Weights of a small mixture-of-experts language model, trained from scratch on English Wikipedia.
Size: 9 layers, vocabulary 8192, 35.6M parameters.
Experts: 32 SwiGLU neurons an expert, 4 picks a token.
Training: a variant of Adam for the experts, 476M tokens, 3629 steps.
Below are experts of layer 5 (counted from 0) of a mixture-of-experts language model. Rows are named router (the router's row for the expert), gate (a neuron's input weights, with its number), up (a neuron's input weights, with its number) and show model dimensions 0-159. Each number is 200 + 40 x the weight over its row's rms, rounded and kept within 0 to 999.
Before each expert's rows: a language model's description of what the expert responds to. This comes from a sample of Wikipedia text that the model never trained on.

# expert 3
Description: Mid-word vowel syllables. Inner word pieces with vowels inside proper names and words, like Mor-oc-co, Venezuel-a, Sri Lank-a, Vac-ant, Naz-ar-ov.
router,218,223,239,141,211,218,146,225,105,216,191,214,201,231,225,242,167,274,151,262,208,187,222,257,166,136,213,183,260,229,122,171,183,194,170,142,160,218,169,238,204,213,157,204,172,144,173,161,169,261,235,179,231,289,228,200,200,170,204,257,202,203,163,168,270,156,214,218,197,185,257,222,224,183,154,240,181,206,170,149,147,148,247,192,180,212,242,148,125,173,216,263,166,206,228,201,189,110,143,226,153,233,198,247,140,185,261,226,168,209,235,138,189,222,170,161,173,243,274,222,230,200,229,243,257,254,204,269,128,151,230,209,200,190,168,209,200,91,171,226,240,114,160,156,171,221,182,228,239,197,170,255,166,196,244,194,131,233,252,166
gate0,128,248,191,128,179,244,164,187,216,192,277,271,194,246,207,183,217,249,198,205,230,179,240,221,181,114,240,176,218,207,146,201,184,203,181,105,191,202,167,222,164,195,168,170,222,204,134,148,208,239,212,200,233,172,236,203,226,244,228,220,206,127,132,174,290,143,132,194,117,226,299,253,211,185,187,273,190,214,176,188,202,205,240,251,202,253,224,128,183,146,245,173,208,227,179,220,179,133,174,198,186,203,190,203,169,276,228,219,171,230,217,120,140,227,113,204,200,223,254,200,189,186,108,235,208,232,187,211,97,148,188,201,190,165,213,255,189,149,220,237,169,158,188,154,190,197,158,270,261,189,196,163,151,197,177,236,177,169,266,148
up0,256,182,295,289,232,126,268,209,170,234,173,123,173,223,193,239,175,152,172,184,160,188,146,155,232,258,187,174,178,190,213,243,219,129,203,259,136,192,167,171,256,194,218,209,228,213,183,241,181,209,107,187,219,150,210,137,148,132,240,249,252,251,183,149,173,163,242,239,250,191,164,128,147,209,169,216,194,208,157,166,201,143,152,216,172,200,155,241,267,211,146,261,139,250,189,203,213,225,201,234,172,166,212,200,170,173,88,253,249,176,212,262,259,243,217,102,187,212,214,227,211,156,144,213,242,199,270,200,245,217,185,225,181,277,149,209,182,214,255,159,231,221,240,250,209,235,202,222,256,189,212,224,216,188,191,199,226,164,217,222

# expert 40
Description: Word endings in names. Final pieces completing words and proper names, such as Rem-ember, Fem-ale, Town, County, Province, M-assachusetts, W-als-h.
router,186,248,239,148,260,179,184,200,162,211,199,235,158,211,182,243,154,226,172,265,212,239,229,239,167,135,272,185,262,244,187,256,175,167,196,132,182,191,191,180,212,222,162,230,250,234,138,157,145,209,225,152,192,265,264,182,199,177,246,226,214,268,158,208,257,156,155,282,175,197,196,231,249,180,192,278,204,145,172,179,87,163,279,212,192,237,277,182,180,162,229,248,180,242,175,223,181,166,184,227,145,218,210,245,179,223,194,238,204,159,261,193,95,198,191,197,139,241,264,216,222,195,212,241,217,231,246,245,176,167,221,247,239,161,183,218,208,183,183,235,282,157,147,208,154,227,134,248,218,126,192,269,181,212,260,226,160,222,236,148
gate0,197,264,160,228,267,210,147,202,252,174,143,288,190,161,164,198,185,270,183,154,215,230,214,226,175,179,278,165,224,169,165,260,214,210,203,158,175,236,180,227,244,181,134,202,230,220,166,190,178,303,266,154,255,227,304,170,169,174,212,294,206,163,207,209,207,173,203,244,167,231,291,179,275,174,213,260,191,233,195,223,145,206,200,205,217,239,234,131,163,119,167,259,131,212,176,170,176,218,219,189,123,235,160,249,192,203,208,248,171,216,213,214,272,171,216,183,196,166,193,220,172,130,250,189,292,199,239,253,178,129,225,253,252,245,157,235,230,185,181,283,157,149,233,174,179,181,146,243,211,210,182,204,176,189,231,194,199,218,227,194
up0,237,222,204,177,188,159,208,182,224,200,127,169,163,236,233,204,146,231,188,176,207,229,170,117,152,126,159,207,270,148,172,234,180,264,224,270,212,200,211,234,232,210,144,204,255,231,233,221,218,280,288,197,228,181,283,194,150,231,161,248,190,184,203,236,253,206,178,223,139,195,240,118,206,211,184,200,249,246,153,283,135,81,178,156,227,210,215,152,245,201,178,186,134,258,237,132,196,230,220,159,168,177,250,241,185,152,146,242,149,241,237,264,206,172,198,192,199,155,195,203,224,180,185,163,223,214,223,229,202,116,185,207,116,164,197,179,279,201,201,235,239,217,169,214,206,169,189,222,228,102,225,263,177,207,152,265,212,232,195,185

# expert 0
Description: Name syllable pieces. Word pieces inside proper names and foreign words, especially US state names and first names, such as Mich-igan, Ala-bama, y-am, Jan.
router,141,235,248,131,236,161,179,240,157,184,213,242,218,229,210,243,158,268,184,245,222,229,238,252,214,158,237,146,275,262,132,217,147,186,133,144,154,231,139,214,194,245,192,238,219,200,190,169,151,219,222,169,201,230,201,145,188,162,198,223,237,232,142,204,240,156,197,238,167,217,249,219,223,172,183,239,200,155,165,132,164,183,285,205,151,214,267,111,164,218,206,253,158,265,163,216,163,145,143,227,154,243,190,254,132,222,259,253,199,186,255,187,190,231,205,215,192,240,212,255,245,201,216,244,264,197,198,283,128,152,235,234,212,184,204,199,241,161,167,246,263,196,143,167,121,235,185,224,239,139,172,221,157,213,255,212,192,224,250,145
gate0,195,245,203,170,298,185,229,178,255,191,225,212,172,228,96,235,133,274,150,225,264,229,169,169,142,184,164,178,225,176,207,174,217,194,203,175,200,211,170,243,229,238,252,175,190,216,174,181,204,159,190,181,252,194,231,179,229,173,164,203,217,171,167,179,267,303,215,241,163,225,221,239,165,184,178,221,173,164,193,201,194,188,154,142,129,235,232,125,209,224,205,259,120,213,116,232,176,147,184,221,210,248,153,258,128,170,239,210,188,181,277,162,200,248,130,243,160,214,208,298,203,169,152,188,227,217,185,233,153,195,196,233,217,168,202,314,239,139,204,233,164,178,144,181,195,219,100,230,169,188,194,286,164,193,239,201,225,197,229,137
up0,279,220,206,235,135,232,178,215,218,196,195,208,153,289,180,172,151,198,212,210,216,174,209,155,170,169,169,160,190,161,203,265,264,155,202,270,174,217,228,195,213,153,160,154,213,143,170,207,188,244,250,213,236,206,241,155,170,106,168,202,248,195,209,208,199,187,166,246,217,203,131,171,177,166,189,251,182,256,131,203,169,214,188,178,199,233,222,245,170,219,124,221,261,172,186,222,179,211,168,170,184,212,194,134,173,250,165,252,205,257,174,90,277,229,303,178,222,197,205,152,195,218,192,232,110,261,206,268,257,244,227,254,188,201,179,89,152,191,183,201,215,217,273,201,198,191,182,191,207,264,243,155,261,121,282,187,164,185,247,193